Experts of a small language model.
Size: width 512, vocabulary 4666, 39.9M parameters.
Below are experts of layer 7 (counted from 0) of a mixture-of-experts language model. Rows are named router (the router's row for the expert), gate (a neuron's input weights, with its number), up (a neuron's input weights, with its number) and show model dimensions 0-63. Each number is 500 + 40 x the weight over its row's rms, rounded and kept within 0 to 999. Numbers have three digits each.
Before each expert's rows: a language model's description of what the expert responds to. This comes from a sample of Wikipedia text that the model never trained on.

# expert 0
What it handles: Time and place prepositions
router:419504489590459531495540448462475465471520531514566530523491486487551522534479544469480522511523456413538595499559451472499513480556458564473502512535528535506472504508418528481464491544495560
gate4:518555436463492515501514479603479397527532547510495513517528493509454509421463501540547529511499470468579464500546521447474556490501544512478504548518533463510490550456550462466502494481540534
up4:550550572548478540509536518492530476463543548529447469454478511443455494495542589601506484454518613438504503503518489456459486495490541437454521507429496481545481471507503511532527481435558599
gate5:536472508502457504552579474481464420499502470450557482445507475502398498452533503482467461549497472531531461465522505442420469517490388519509538426542513572436454514498571454526456486479510475
up5:516510515467453455521488484538505491588555459508532521429477481486548547471440499492409443499524466454446470533454508576424432511510485512498547439553483504537503508535448514482515442530455515
gate6:456513470401526540482563459526422528534507471488455549544559475441493482458490507540514594425464553531473423536455512517467390453562579521510491498488503483517496471521516486544511434511495513
up6:555561468494491465522458443439464564506479536552497494446525542515505548539500565450465461486476475509524526414456422436459517476514526556471452424491483584476495501521464505524401420553552542
gate7:565499536551491520372543473502484487493546539504497488518484462554509478501504462462536435502524483493461530468444464496630466560519518535462511479479409484459533476543484516498468487520471515
up7:517481485582440484506482488464502471493571540499444572516461492465502414528435509445497525463479446458528513614588496542532459524487519447457527580432479432520593484468528477411521480520459411
gate8:447455501488454526469471542564484463508457419472562462480516489503517436510531593505399456537521505561459502474509526551452456513489425600470518443489479468449547446427509507515493468491528460
up8:503496479526462588457442516461481454537476471476566482494483520483466486436519566512500474495549482506444460563504547485507519448458477413547536425449507498541571529457586505574553416503512528
gate9:497547530488542487507461537489540543559505491436502547492537527512518448493512509477539501456519462498619466545484454548540523532466499426462485514490497489510535487498478492526488488533582537
up9:501518452497536474510425496488451593499528482530511532544492561516472499507498489491468513522522556447521475545518528465421437489501474455528545552427575432534524568435470579499513506428490549
gate10:452457435551504531507470533470553600483562514471462489528564558500491533491412459500501510513469522453538455524504455519583500510485505596509500524488448494488509533467487490474551535570507487
up10:421598456501520496504492497521475454515498618520452442476467553568519434529571451500495410517435490498437508447463473543501477500507440526499488442440547561554496473437520444538510502450561516
gate11:533498541535528545483456644489449540505590514482481486502525528451448449500453516464547538524511482527534532556459532473526553530531527534493477503478479488506515480504415469529536504554499536
up11:557424489490493514493510468560558475532457509506527492460517509484504499488518502467511513498466526449531477557540498503507460472541476458476443482507555505471587490467469508516512564510502486
gate12:568463499497444461482465533506471483511492498457499471510487506485482491603544497432501507472454520533525475423498522529483544510551485416553440464473518492505423513430534479490479480499485447
up12:520516556487540479503511502549506510499461493482506476499519420438523497565469453555545528528515484404452534539461504494439399464378486473483505502477522488497560492485507512556492501411443532
gate13:485514477542587528559460493496518494532526559488545513499524532594520583486535468514494513438565456468573487539583511510493453452488447539488511386439480578521500444418513469508478441459526506
up13:457458534534529489516431517409547458509516493550487517508538500484463518397521447504502505481476523485541505517482528508482560417501549512496566484488442540509453512507535498473407488487571459
gate14:495518505495532505500458517453448510582555519429525476513473530570565490484483447524549549500542523490404491437496557430458505509546535468484544487496513477472540436506509488523509515514496485
up14:546549473565512482494502527453541500558515555469476525500464482502515447453456468521502532457502490525449538484659485530538480506504496508501450467474526459525520526484549499476500514451448508
gate15:462536537523539505557454508526532435441452469483527517394523405536550453493467493526433435429471518484537538419546468486484442567457448550515517509505508513516482530538419461479481486519486546
up15:491554472482539506528462532534484589509473521457497493513509592488476554513504468500523488521549473501450521557544454476587482540495477466511507514462553539539503506399469502507471445462530443
gate16:500535506482428512490488492480450513534440550497511432466525474516523414510490530565511503551527542490543515498516531495436534479441474390447497428494470567509500488495472512513516517493578510
up16:519452502559512527447450525478566493461445436519536463506474467495422464507537505527513505505449416505612406428524559513484482465546550500467406549519570525492496473468531513504502496486510473
gate17:503472485536566484492575556504483479440490498465502536466416472517502403441433494562504530524448462535471467547474546505472558519529554572520494525479502470543554464487465484533465455465592501
up17:465518491463584529515515524401489525541548500533500519522490512452428458498502477473511552525483451495501544511489525496539469530441512475483526492474523493533420429487507570497546508459499499
gate18:487549497455499526519445447495464546483498442495543430449570467531583543439542559453521515536456458484521503568544414591539550405512547495529454549486407568606451544417518498492520507499497484
up18:510415505514575530479475498492544520457522446534532485502440455426449491517454450488417534495577428572454460570490551519500493422435465555503566433456551554477504502422501524507460521488480513
gate19:435498548506375547469431529507550459462494474487525484545550507509488463528459580539478464535498544468521489521427504456472457441487542461580544567570515409487553518495461564548518492510447460
up19:478483446528497472490562529618493544495524503507557494489522518466475472454516433506493523518508498440584589444457507508499488530561518461478455444442549484477490432529529418460486543543437456
gate20:565469517535489472493475496513549412462557400511576434437583617486488400487545486435560560454470559425480567528510533546543498522469407522447509491542505457501512479493443548529495480437451502
up20:553494485491522563491542504461523512479510402527505517490484518433447511442511379584535484467536557443510488526438538489471447437471450554582413511501461487474493532456461476507459461437545534
gate21:461493507478399551576475543566466500521531572533490438482520510486514456485502495456473375459473505410466493507516486463526486571550508551470516532484460444534526553416433525385497498492521499
up21:538487579536496499521479500439493504507509458488521529516494487495518456477488490545453538510599475488505482518509436567540517472550545600549581551433481500484496510515471484453399463498464513
gate22:489519424444608506451531473531495505503471490508553510514472516473566477523523519485485540426483507480468392468458493542498536510489461488547560544553449488472529501466471521462563448564487503
up22:539521526544449485549476497467480448452463429531455582485528428484512479530482486456450524589454550483458524477496555502518488440477452452483558477459496483546500442435510530498527429476521541
gate23:508488545557539550456502453469486466481444548545461449455453497556468512530498444476509508464548526433396480496513566524455479538517497480523508529456475465526528470515537516530489527423591534
up23:549412556473525457483500521406565545509463580532460495531529543529491526478546473452501454509574514535453581536499492522399464518499465467510518495563540504536547441539500528503451574527510493
gate24:409521477493510518534472513550605470523480484452565590527520550507437480507436550456457562540490540488521413463449448519543444485539484410538487474437488530551508474463519566459476460497562467
up24:465495414525535491487469450459522533512477540531540516465521486483478543451511522509467493421473530477541528547505524504441523457416577557498505407487494499510475467544499478430437545510498557
gate25:525529518445530586468435446527527507552453436460521465478435531464494480512463441467488442547520461483446423444459512605445552457486495439551493516476479470505449508515536519481558561480509462
up25:546469565490502552521508541520604505526534454537547514466533555450499578521544471501423525577496512430553537555482485540479537525508524508529440506505469437520500510516533571457483484511527486
gate26:544596512484536540562511473498499457569488526456452482491455529501528488457479565579551546529494510463520534505499524462485455505514511468462403497476412569539524536497536446480455564537409471
up26:514469466521491551467499509488449533464485542536496457491451493496458543467546490512480528510541500487508481544531492474448555508489466513505423502524452569515548521454525485518492483447452558
gate27:412448585547537563543514624487466525474460416472490478489471570494515499460516544456497416552491542529477517512503417489557500463544450476541447538528479525570491502548487583515490502546456475
up27:513486612544499539488455480523525480503415470497518482432515530502525466450501455482553536442505548539468457451574488549517512497519493535557535466493410488453480496455492582529509478506482517
gate28:491520573480497552505570511546528536498529523450466445513418518523455486498495452429454532524493524475468535492468538439448535527534552462487489422479481571443456455468412507503499502520532480
up28:532435492524558460493560468526449489447468493512472522594514507478480491502409516546478542488463468552584469505477450530492492453526548489485489496502533544548486558518517590507532518478478573
gate29:516434516462421475492472491559508500501471512444557433476493529464584490474463551518464526515454510476494561516469522551527537519430541473576484550448465494440471483552490433535412517465555507
up29:516449414426540514525520489456541571519477488506484420435496455509461480472483434476509497586521527464554466446523519552537510534477482518451508501527522501596515547516463503518442419572520540
gate30:488546456513474515510532509491483456451487482495509430510521476480536483481559505446563492475397486524523569487491417518458494525410493451551556513481461480445450552569505457506518581485498550
up30:458532538539519511510434528486508507499448512486505498532507588485533476486492486554508515484486465542524486489445397455510548444469497515501533462480522515508493511460498515473467504610483541
gate31:505514516520612548520541504556454470504568444501546531523451514528487528398454440552444487537501443490549522516491557500487495489540392477516454500435498475546523526484511458462510508549536521
up31:497487496505511508521494484527571507530352519511457404496533437519490570515537432507500465501493552459502454442464536418483458529522501552538506485504499484523580461497498546472545439454527543
gate32:475538470540477496510434485493510513474524522511448463537533468462533541509470504543497489461457502481502526438514480536422529497512494533463478537530478457445448502471445525487479491509498562
up32:556486462498454497543482531512497484518500537517547535496516511436503571497482510460507499517480439571490495490468513520547481555488550476552535567444488582523515519518485464504536466513518526
gate33:496464478483537499514497520442516458468543554483465489423475535468446485542478449501534448455491502432487470435526480436531474461458482497586534489471526463515456496473528410539509432472567446
up33:497501487611506527595483532442483499481500512455521522470531482503510492440550467491445485482438477582536519550503462518536492477475505525571540592507507466561498518491527430542481461509432516
gate34:525478524548522470529492503445526467510533589536514494509518562527539512514570440478465436531561514493453526478538479550488511431510543496481471489479504500497467487530546534359514516532522524
up34:450524465504556411479535510469525494502484547551445508559472527501515572496517493466512537468477449481518494468525552473546550509482485467529527500497473512519514495521410540504499547522528513
gate35:480583481511481499514524555539462487473439520391569467475518543512463473423480476419511497501500438466545524502487491468518470553515443508494520506452493544525437498472484469442535481465505552
up35:544453458496392504568525513494457415499544495482513487527496480511484416570501524483547499493482510488503484489494468520505538517521530427477538441510542500519452525483552495497524571508479538
gate36:506473516467442520550463562455510542425478483461445457519427488500460529502469444425501563555514455488590541563565438464490509535586545520515514481407512488416565548442536524508472560505514468
up36:496498479452564560524474426505480534498595486527511464495440493453548490520521440494540577420470526466540568487454555469532499555457541438506434532552442445439497522558450474557495505454492467

# expert 5
What it handles: Names in tables
router:446517449569460454446551468421418436471523480500556567502538484492560499504451531466473521538510441427531562524486476510526511465559507534491548501509528566502444484526440494499481507512463516
gate4:513539458533463527536464477531567488551457470532541515477526502530533452561485484506478497500394474472520528435582519542579507487363584532506496511490491474479489475517423532510600499480535493
up4:526482569528475515504573488484542428468544528477561457488485500431475587465540483513456431484464530384456488521484535456480493484527486522493474485579546463485491472532516522344512481595551535
gate5:448522543536529498569487453463503525544510444555450487470500510482499444553511524570471496507531523498535506476556447494516535473530510513445478475426483521538464484530503541507474397468491445
up5:515488549486492461529446474467504380501469473445532494458569535509539507579454459524512494513467463459469595484471527566449442539531509526482556478503525543466485543457468555460510540476531511
gate6:485494489522476547535464514487540471481484479479551472454531537560512525546482489449569528510516514520622488467440446492472492554471521490507455482482521445456445494430472571484536489422556549
up6:527499516490560505404469556514418571555501523488552469448546482501463512471469436446448476498491425507516512505414436503478481468457530495519520459606540590541523560567521531542481467559549510
gate7:532454470463569475525594453466462474510517457457514520419463559539526497516542517570492498471490423579477496549492459489525491542529522491477493568448519511445484515506455486487448508538484449
up7:460496492561495535554545537531527487506429482592529494448435485411522441516506415524486480469451481466537549514512531433556519533534513478519505476530493466506533524469484539491497452530505510
gate8:465466487531550557503491500520582474531471505470509512419518437532501506534530468426537481519501480542542525483544482653490517514543488463414491500433489524431523514519423483525537510461498497
up8:470488520494489545453509543583431521453482424535471482477485483453534569496533532493476456458580474509499556503463472520540476496507517475542552524501454496584499531452490540493474584556560525
gate9:471522498500506494530504485455537499581464427440537498481490476535524475498475461425530469441531521485416446508449549516453525512520493431511487466503470497416502498476430428482465446570514491
up9:531557516506504480492359487415503425570511562494483504461432437417451497505542563576532423446418476528505466526483516533516510519567458496554522501534443504494586571524471506430452507465517474
gate10:547604481475534482519552441534495554453496391481502572477494525461472495528540529503458524531492512447522496484547477434543622451498517474450508535495478533534508517461526497517484491522461422
up10:550473554534527457501491491503457553404491477438470546493481533493548499474505505499459503466520514490435449509462521456461525402461586521502535521493504502486506480516576469500606517485452508
gate11:510539461501441531503463500554499600563474471498487529511532583544579528515547488481542486490506536510451555578511501466466563529518451454490450560511491493512517530489461541519471535499545549
up11:481529504506511524404467501492475478537532441507508531505503498565593448499510498494524580523457444432533508465575483475517543540477508516531569530476518470494506514478499474499558531570524519
gate12:499550503486533478500432532498547492523544553443581485508481494531501534491529422504527446495561521542514467514511473569434576516513540468534496497521507512501498483492541429474442505508517479
up12:471505566559507516572514511448463472501503476525499428480529526587449443461459500519501443494487506588466465544527485480491505539488528455523603523534464478520528475450562457456525504448498474
gate13:555474476529438538484462536478399489452481503444542487471477503474488464487498552496564439483488449487477465457520476515499500496489552513559503567424468415542503479550477455521506486536517565
up13:515499480493468556570425462523517517489516542437485480533514445541479504489532489533466456452478471478526482584502513490478480496524477496437468465520526495565539422475488454621401532499512447
gate14:493547505442503580492448519478536472493478487592491482507492545537471505488397531442576539530426478553527483534478511449572487461513557459453424537464450441584458476490481581545583534480433474
up14:521527532569516493492398542483513530445448479541512548520493473490476449508474533473561453495477469566517480516528544479493484538504524548520502460467584453523453498478542542533463486515548558
gate15:503547527497470455519468500570540577474498515504518501466480543471513465501598501507483530507492450597529415536516501550494505631532471480476521496483516486499498470473475539557603501507565446
up15:498517550500484452451467537507552588524546524521527499531522494483528447497491523502502494520504572446506498515514460467495506486577496614527519548504537494546468620479479489516382469496520479
gate16:523470506436465546500519508486520410461488499574500481536475533484517546551551457520554444454381461454498461498532555543408485513456507526535460476478440502504548497441506507495505522559480549
up16:517483455528497416474476544483448506457581434507511393558445504486484467461429514537455483518488407494462494490532441456558507454502497477521548496511508511494470474569465507471451495491517541
gate17:491474519529509505530546457487565576532522468470474536504528557502443552471528473480497558441494562506503420591489562525548440488546464552527463524540482514456473510467459468513522490416558482
up17:552515549482497479473496575475421532465488507516517513518558463500522498506511530515529520498504505523560525530526508496512471449522553569492454530456520536483511495448520568537479572485454453
gate18:498518510446506550553463435464451449473462467461492454511545530495445459464499472478566529483466452486490549524548404475489550459507512495503518466465528545588561469517520470479472509463520413
up18:422474436482484540498527539487470516472521495490477464547499479477454514523513520530559478542463537533508533517494437558497505498480445476461483521488489491531530480478461581476537426470568508
gate19:516431468498437552402485472493431379395475572514423492504518502509526476449526473423581519512466558554523445367560520528439518526513541519519553465499395492407476412527457550465519448508509503
up19:506532513473479522516497532455501509531557462489491537583460515491488532546527481425445508486528577511520463568516532493487516455462439526535508595421522522532472426555521518560474462515538497
gate20:506463507626454430511467526543473475541532576514390499498494456444510538536442409473487505494512497484481436485586450466458440483454547446396477472474479512465553536440483464554629478494453492
up20:480531501511522457529456489481544516494468570523429505469444463574470524460462505496460401430504517525568468509551530526507564508520470483448557483508508507516510493505515488504475444517462596
gate21:444496481456506566522475458490510579519477565503502530475398467484527490516534518575471524531531494477418520463519478508475524450487493527501470501469518520584525536513493530501496488457463583
up21:521526542486485465494491430519502477544479485413509482466520478501484501478493558450501530438518408500561504442460464510465521479500539439513454597543465505572518529546440485532513493513529518
gate22:533526572458506551460461471508475484488483552507517568493476556550558426501536484463506541490489527445479500408539486454543463516457482480408554489508464520504515441518513462534540539514561429
up22:452474504513507547439542552579478511459513478475557490503526532581521461536481486479487563491556514528492542494497503489516588495520505435484436603543509492468502468487497486461501487524439445
gate23:509496554493493484520510455477564542516468449477530515499485458458502447533469425442496509544540462544528506560403445475598467493550503463523517500518600484475520439563469510497483503467533452
up23:517494543500428491510423452511504495433484505448442478484551475451453427497435443559502481568469516441509540473510423452511613520523507522523427483526545529463445498451494556436508458484501449
gate24:532449473561499539502466521540463472473489532445472500487551577454450453566463531516428504507503503468518478475511507489488610504542479456496480587530535497534516528488562426542522535502455545
up24:520446470485539471514498460460465512469523520534461499536470511525533492454521496508442476507467557509499505467478498500543519500512527551494442484509452478502556515552430428490393501473523548
gate25:514482425497434500571486456541487487521494493530553540451563515573625508449505525563492431458499533505455549561340458491533475448442448493501501470504543435510542443507482488522480443466517540
up25:551500497516557443537566509442556480467506377434544520539465520468492570417463446568521499430547466538491513555476441554493518459495545441494463506422489498534459471521569536502489534415439531
gate26:456483505456497439536551514523515450433462447511468540577451515525477515452443518434524544535505448439509519494519588567530501495524517534557501409530479484516461409536528461458510488472422509
up26:520527501491443462438585464505445480504532448467473510520513477445535474558526514497476441446503577524588556438555485523600543513501513525502506551536462440497455499528452516481462510504566516
gate27:445564481461582481498563485551491464497499525529526515516456501473530457476467471490421495471532482551482474505469566531497557440545572494459536432531539486542505486518480458554495500436500491
up27:489507462491452489443480554519613549475541515503480511481475504503565507469601506418554480557471561426495504516501441504542544480473527474503474472484480544448513468484489517477463443479439496
gate28:520557573544477484477491515486483543423487555518532491569471388490453505447479443553546525481476507530525525539484462607462452472484502501398517556467501548474537504472580413475500491572501488
up28:522434509515450536540542460540480541471468511431476465510487493549512506481503538574502510469538514549492464539534465475561521459537550425471544539520507509503453489508477483447453588549601531
gate29:487507580481536491627518463510483523601524578526466541475454480493551483483550500538485446504504442500520507431527488504422454456598558509575460458480443471448548504437458475427504537493522509
up29:541507516453476525494508504516551468514543497481534507446401411498488444484481558466456528462498479546539492563519508435495492460479482484497527444459509493503488438494514419530554539510502500
gate30:571520511531530506525518527461551633538464491515474486548527538457489527510491527480505491432572508492534497516532561539511499507528465493471557534537467544533491566518510445545556560452495553
up30:486482476482475483528507495575491483480436526536487535506468473478476516520532454537485473499429625440473483490490524515445506498506505502478466486500488499484473482423548498509491467556475516
gate31:433458485516494485483566485419559524484480537553495432497483519367524499491445506501526499521521495537490502471530496467558523490499450440479473487511548487521525553473509517446485466560494531
up31:442575545460546577488451494506529534520487478465552534472495508548461552498492469565540553508457487535599463491440524569469505493440490490470519455486553498530546462466512497514506485478522490
gate32:467485533513471496551525478439509383460441536510581494520510483477528516514553514536484496497554479457469494439541443526494492433496554508472502529559517498528509494510525572445562559471514405
up32:535535496554542521489538492493451596508477485540462476442488478569475477545514438491526461443449487540469441486464467496522473517476485552504477492513430475493478503456495522489514490411520559
gate33:509463487465489454496454462456479490437522498505446491552523525509506504547470554467495569534480469485504462523435474548520530440516513447509386548484513508510639529474473441468507471533519524
up33:410512600478522478547425511465514517502468478550594412565552479536549499612482523521495480514531476478494467469499475574526481425532472513529552501519538529471515468523506466504480445526532407
gate34:507541507487463516513581518498505550487494541419504509603499567543475487522503504510624457524480428523461408516525533599510503469509486457580525529439507493466476543456479453518535550518560506
up34:465500541497466502516489541459502489460466512495506460480484591484491515445532524468467501497391505543509474526460467566543482516435480499417468493509505486464517524495426504523555478534489408
gate35:432559492530501435535452522534550421518522498525476490495517511558445582509513484482444529538429465445515547485443546530513490538393519496527527523513614554474531479409496563533450535511520480
up35:450439430485534483501458512540522449496539514419450460536515543495521520497489461558505463544518517486590526509522550498448471476581500438419474428476525532533456508464474519451506419563535503
gate36:534497498499498469513514451506529460527547589534443482544446421568510455470506529534539381508515523507486463404506534424506504518461548482476549465475457484516526507545449547495561547413498469
up36:491480570473470532461510464482437495490535511385502468527452513473485592568490521476541539444561451520497568536442515557448486513601468519526522526457494539562553458477520521490514511487495463

# expert 3
What it handles: Digits and word starts
router:447523503572504556487557454439504526516495560579551509477542518471565500537411500431438537434492512463559602531515419514548536456511511569531534481509507521476485473434506536550417484502534470
gate4:508540514510474452404579491487479526491468433502492474526460475507489486564475554576475497454491476560495549515490495489469565488427451502438470508546473467493507617470524519484567484466500509
up4:447484429571497511492442474510543468494568491506537479449403526467551484517422468531534504503501460484473393475506467566480526452505534472483550487538546463464455505529528493509546507496566550
gate5:467557510526514404543506478486446495514506492491505511503574507544546483496511540546427443485469603474468522487487530501433476487507505497516497519497471496465552429546479526492521524465483462
up5:535485423496509548554506451458548406413526511493535414483453461468531514473523456457522422526533518582580482526449528503484470493479525496540489475547484444501481441479451557496522548518499560
gate6:512483531429459549495515454544588414522474438493509439508512533530545558439478422567488528504444498490530495594479503532508423445515560518473452455478531509498472460496452490466509470506504591
up6:590521552506499476575434484556520488506423509525538558510469462467475490531509434476513442483575540520494489506450519519446500489445483544548526516510522543506478518465505532407527556523505418
gate7:485489515482475535545502457506439460447516418593500438500501544444489465486479503463511492543505538519513525503485483486523553458478536496493541594492514507460448519486440456484462463490532488
up7:442429524511484506497553469438512511557585481492501547437448519515547450397455481512563512489451595500518472516573540561527557506539471395525549516513513514493465511480444501528576404463588540
gate8:479508465490495564560530397544520420528482441563461479521490468554521484522594495411467498496507485465448468454590507442503476470519510591546528475494433548515463485482508472513532479405554508
up8:443520477542567540472511537498545500439527495555568465588473502450524549488484477557482494584468506510598538470501489468482460453519530492460486481515548454464492421509463514471519563478507492
gate9:603503550543589507491545628488426508468459504472568509526505501473510440552539488474510480488548537525521569490490509493627522523514485524491406585441453512525494456558454467473526478529472516
up9:532549524409553492482499498462524474482490455509511543542617491578511523490510472502441501481464466527461489524541469445527536458512499508459455485458517520515510441543511449494499501503521531
gate10:546466467546548515528427553465512526461496582466472455490471480530533536487519470503537537564542467483437430416515506543446541490433474552553592540583530583443490558547552492513508498460524484
up10:472569538535430537526521524478482561515422507472476490510539493477427467542505483507524467466464515468587505484404452495523549554480426504534518535532465476520475435584508471443518512446479532
gate11:512525461509503591549464539513516532516516494486493541456508531429451522493463463473507483584486494512431515578533531471525468531504421568476476485507477466567520398493503615437463441539496460
up11:521497509523528466529556452520477503485546472489453467484559493522489512521580481534455538529495535513382468520614516424548471446493407436543432546532498392471560478415462543496539467495542500
gate12:492488472446485546463494567456537494531543492513485583470429406472421456531489572543504479503475507449490451576490467451494521502503436543424541550524520379531515532459489543499500448464505556
up12:469471479497472541520449534558474447554537502528573474478505511467473463533501541498438476520522483467494501517534454550507495438531486454543478556420433442435495521489489580513434525464442571
gate13:549470457534508624562508550443529479463500492574489458436521479526516495515525498444466502544519529505457434465443507472515482542528540551407475498516486504596475435444441463509473524462533503
up13:500498521560564489511542569531467475446475491487473511469512508508473530517511456478454521542459451514483541454402544506542455489515481461453511523549479425569511520519538459466483430439522546
gate14:468446560470488534490484494525514555513632501492518469436472511504506505508557496484583495529520489457504536423500434549536500531556552524509453507513461432536526532547513491515479457572409477
up14:551524464493535549469465470538550458537480459505445522454621548491527524511519464432621437522497477484459421464431464529550491560480529536534519547510486467569538480510475568513535504497434436
gate15:539487446438475468492468472518461537468559496528490500563536489536495461460526437499562517539610495444468512515526548439459486505540541560509512477549516411528536505494511555591488508536432598
up15:504564428553495518461482487523505446576534504499454504570491547453488493476554568522520524479510543523525507482598577519552530582513497482454553480457496565493458485499489421541493537499544518
gate16:484464499563521503517496473473547513480536549492478488495520521536463542459422531478506586509537537587475492548470504491551456527500366423655474553481499527478550450512518542520511524486518562
up16:518466433475461513460525488491542509433465544492425529465444552476520534496562537495484521481494448484468491480455461419464458562518514469527522536547463527453491472518471470535479524495452498
gate17:414497466490500402468451505508499565410502464463523493590493529548505486522558431497472597536504555480507497526511537457490462494478495446494532488530490525547465523428528522444443435486484543
up17:536499455472553582514507500530481500609482543505480452487486489473482514522487498461490510544483542494525466513489543510508512467463550534500532543478549428489550548497494450494506458482375577
gate18:489539535593532529438503524417529549507492530520519447534506430546553508549428550509461451467478512504568568552505561491531471466454498505527493483518489541495524515512543508485531507535502543
up18:462562508412515509497448491525510532471573401471517497441550525502458551475466448474490506535578455569466546521512493542497503484461441553540512499483497494531498497419525498500460445459571534
gate19:454483522483483525531516567524452555474541603570534519532474503489522500501489438521549585504519535533512513447550557556467506497486508579598499505454424531500526499555478490529505512522527521
up19:532498572549488553499501542481496449441453547531517518536493513491497472510574527464436486592489505434495538488573552497575494518429551465474573577508502451484489527435521487451509478499467493
gate20:443447519468414514500510545554440452493411500545449554476425473571511557486552514529451421492500521511501481484519490475531496499503482499609519521484523477494463513445432504519500433515493597
up20:577467495491501444487499448547465526451486524494578549494518463406454516433534405450471517482512447549470523474506493454564523497417508552572499522522536464462479467507485558512505544499496508
gate21:497457505545498501557509442491520495505563570562499469423505515495411533491492507507496502529493461491513411458531494448503473459471500484516489541503489530562521474465599451500517480511468466
up21:503534518435462460490482482495498474490500537570572527516543472527518542451491503452482461470518461504530537572469469471468435385496447412529436518546511531449505468492508486535580387478476494
gate22:571551528456495548533518503476476505485537466452526565484549498538537514528553501554520447457442488487427520397492478530473536533552521574491501546475476455518521463466548460551483472533548472
up22:516497523494499541462464568551483554438478561454452467548463484534499476551421591470489516552560544508437566501500522547552602481471438495535470499579559508497534519509438473523528547539437510
gate23:496422479480491457477434506476497493532528486480507545484533535497442480573521495538485501460459538556387491519455501498483460468548474435553451512559474478477551523416423547471501512468578558
up23:535517515542495507507513554475551596554543513508427537497469543558482489505534544427494512498482565546554477473528474552551501548511532521494498521543540485504422528489456513464533449487596458
gate24:488493472503482506506476439518489483588536535513482474445476543494608453469564481533598492459499493487497523484528486447482472468484453502473500455498439512438559498442570510442581434489430495
up24:456533521531457506445485539421514525470531521409502503572453535524474546533474495443459529464516500521468473520505473497501521462494497464453508538543450572498447447512523522506477406488499417
gate25:472548492531493518501484479502523495475544539536497498483501521486459560530470474484410524468453513474470457443427538478454512549527495530473547554473485495558479547563466533491505503515488494
up25:468387408461571516449517547540556524510483509468503484502522483544516467508509525510530521500545530497446540469477518438446477568514461541525509470529493507491472462487524540558478510521497498
gate26:464466544485466492488450520525505517471511485507466430505467528460522510497512501588531507487470575540527458498526496489517466517469479488547450523541484450454543509518578474389474496450558577
up26:412483524538569496445544537428537507555514550497514524442524558523557491504495540520414585388498475450541549525509480482492489571513469547510568502523486470495520490465468500501482496487502537
gate27:491574461504570521529454453539507454510501491517556482567481537559512470574472528508471442482412475455637459530518468516500436463582558499551498473512477448530508558363481505444594446583449477
up27:493516496588576511467490479512499518408557463480535475496506491572466519491461404506500532450409462517447482486510578473474504537428491476527491418507468464427562515558529530522448532450568576
gate28:508497459430530511531518503482490504482433466501517536595458436532514483540460487540485543557438439594541523538564479484530453537483475494503493471478431550559486488454518556516446461550423504
up28:530533567533548556496521501420481520512422493517520532482507477579462490473523439483538524472551581527424441511536464511468486475506498587498457447486452470451525549447550480477502490528524495
gate29:466556467483519527433553509382519542414477426458516515468495490492515485535510502481499468509511487473524496503517522525523452554447450604529520485479528465547473418535461505446483500460470562
up29:486519455508471565505595527511562504501487529549456508643478515466545521467526523555508459499463523473480512466481569423554514485424543450496497460515463473518450507479536550520534529439512464
gate30:496438505550610502564527571404483480486462543476520536510488419473539456491513516520541506509469519422579543562507594455569569495471540518439488541546497551442542544422478599559440561495524512
up30:497498517520492529578486557484432541537445477461495474523516482489570515441526495517520487496501448492528478521575520432546489519526460572533451435546468557460520435429545503503481531523481448
gate31:486492461460461502534535469471497502487466465483485562537533574438494477502538455508570517516539568510441602512520489506467510529490484526542403475526525550472561514464457500487590549439489497
up31:434517512473502619520470558505520554567568510489562520508381569512481557460544483500437475456456519445454481525578437446475489496475463549459493497500490476405547435464440477621496528490469583
gate32:555517492510419511514539450513557541525515542433461592444509548461505423510516481584493515477564498463526503513476459487464473496509525454453438474492512464516533495432429526514517417437551570
up32:482558495551498507510458504518561521527430502522470585503411506474452449504513486533482516449528442493481535463544473534470482491548492485548462527464540441514467486478509531526481427451599553
gate33:435466505478549459452565526488506465439473456537486500548524481547451449538520463525437472507466507444508539527463457465487510499581516514514489457518469578568445429575485549532519499432439552
up33:452514522503548476522562418473496558482525409467516490418520538512541577480502507583547556476463545499539499469524510482565436505527479448480515370518478508548472476521550544513548514476512518
gate34:515475507527462445531456565487463579516541544564542528522522510454598445394460500466454540487458494495549518485536466530536458493516519420522444511483588529438498547492481496555489516499426504
up34:563526484561449483574496527521493516480534409494527519514498458501484468471456466507540586500455555469477501476475479551507455511508473632459418512485586491461520518512528464502573418559521489
gate35:530460502468458479562494555535476474555524481472554549423531515490458473509515425482455489494480510447489580470523595544498523479554432450511523477549494486484483497474577478535472556471450461
up35:492486508548536491523544462465532431546457465494498456481453540402449601518520477486485554534536538513504488514504471518454464553551456518522482494530515471454547541483520571525520473514478523
gate36:527464481544475521539595407495524547516522516537440421480451523550534509525481526518510522562543450521484462502529521549484557481511515509537491460520577473527512511553581524523510497445493566
up36:393501551598548539517424494405478550496492522417570526432568502499518453501477442481508476471486518455475586543527501419450486409465517515538469467517470472504438518515458451573477440546480601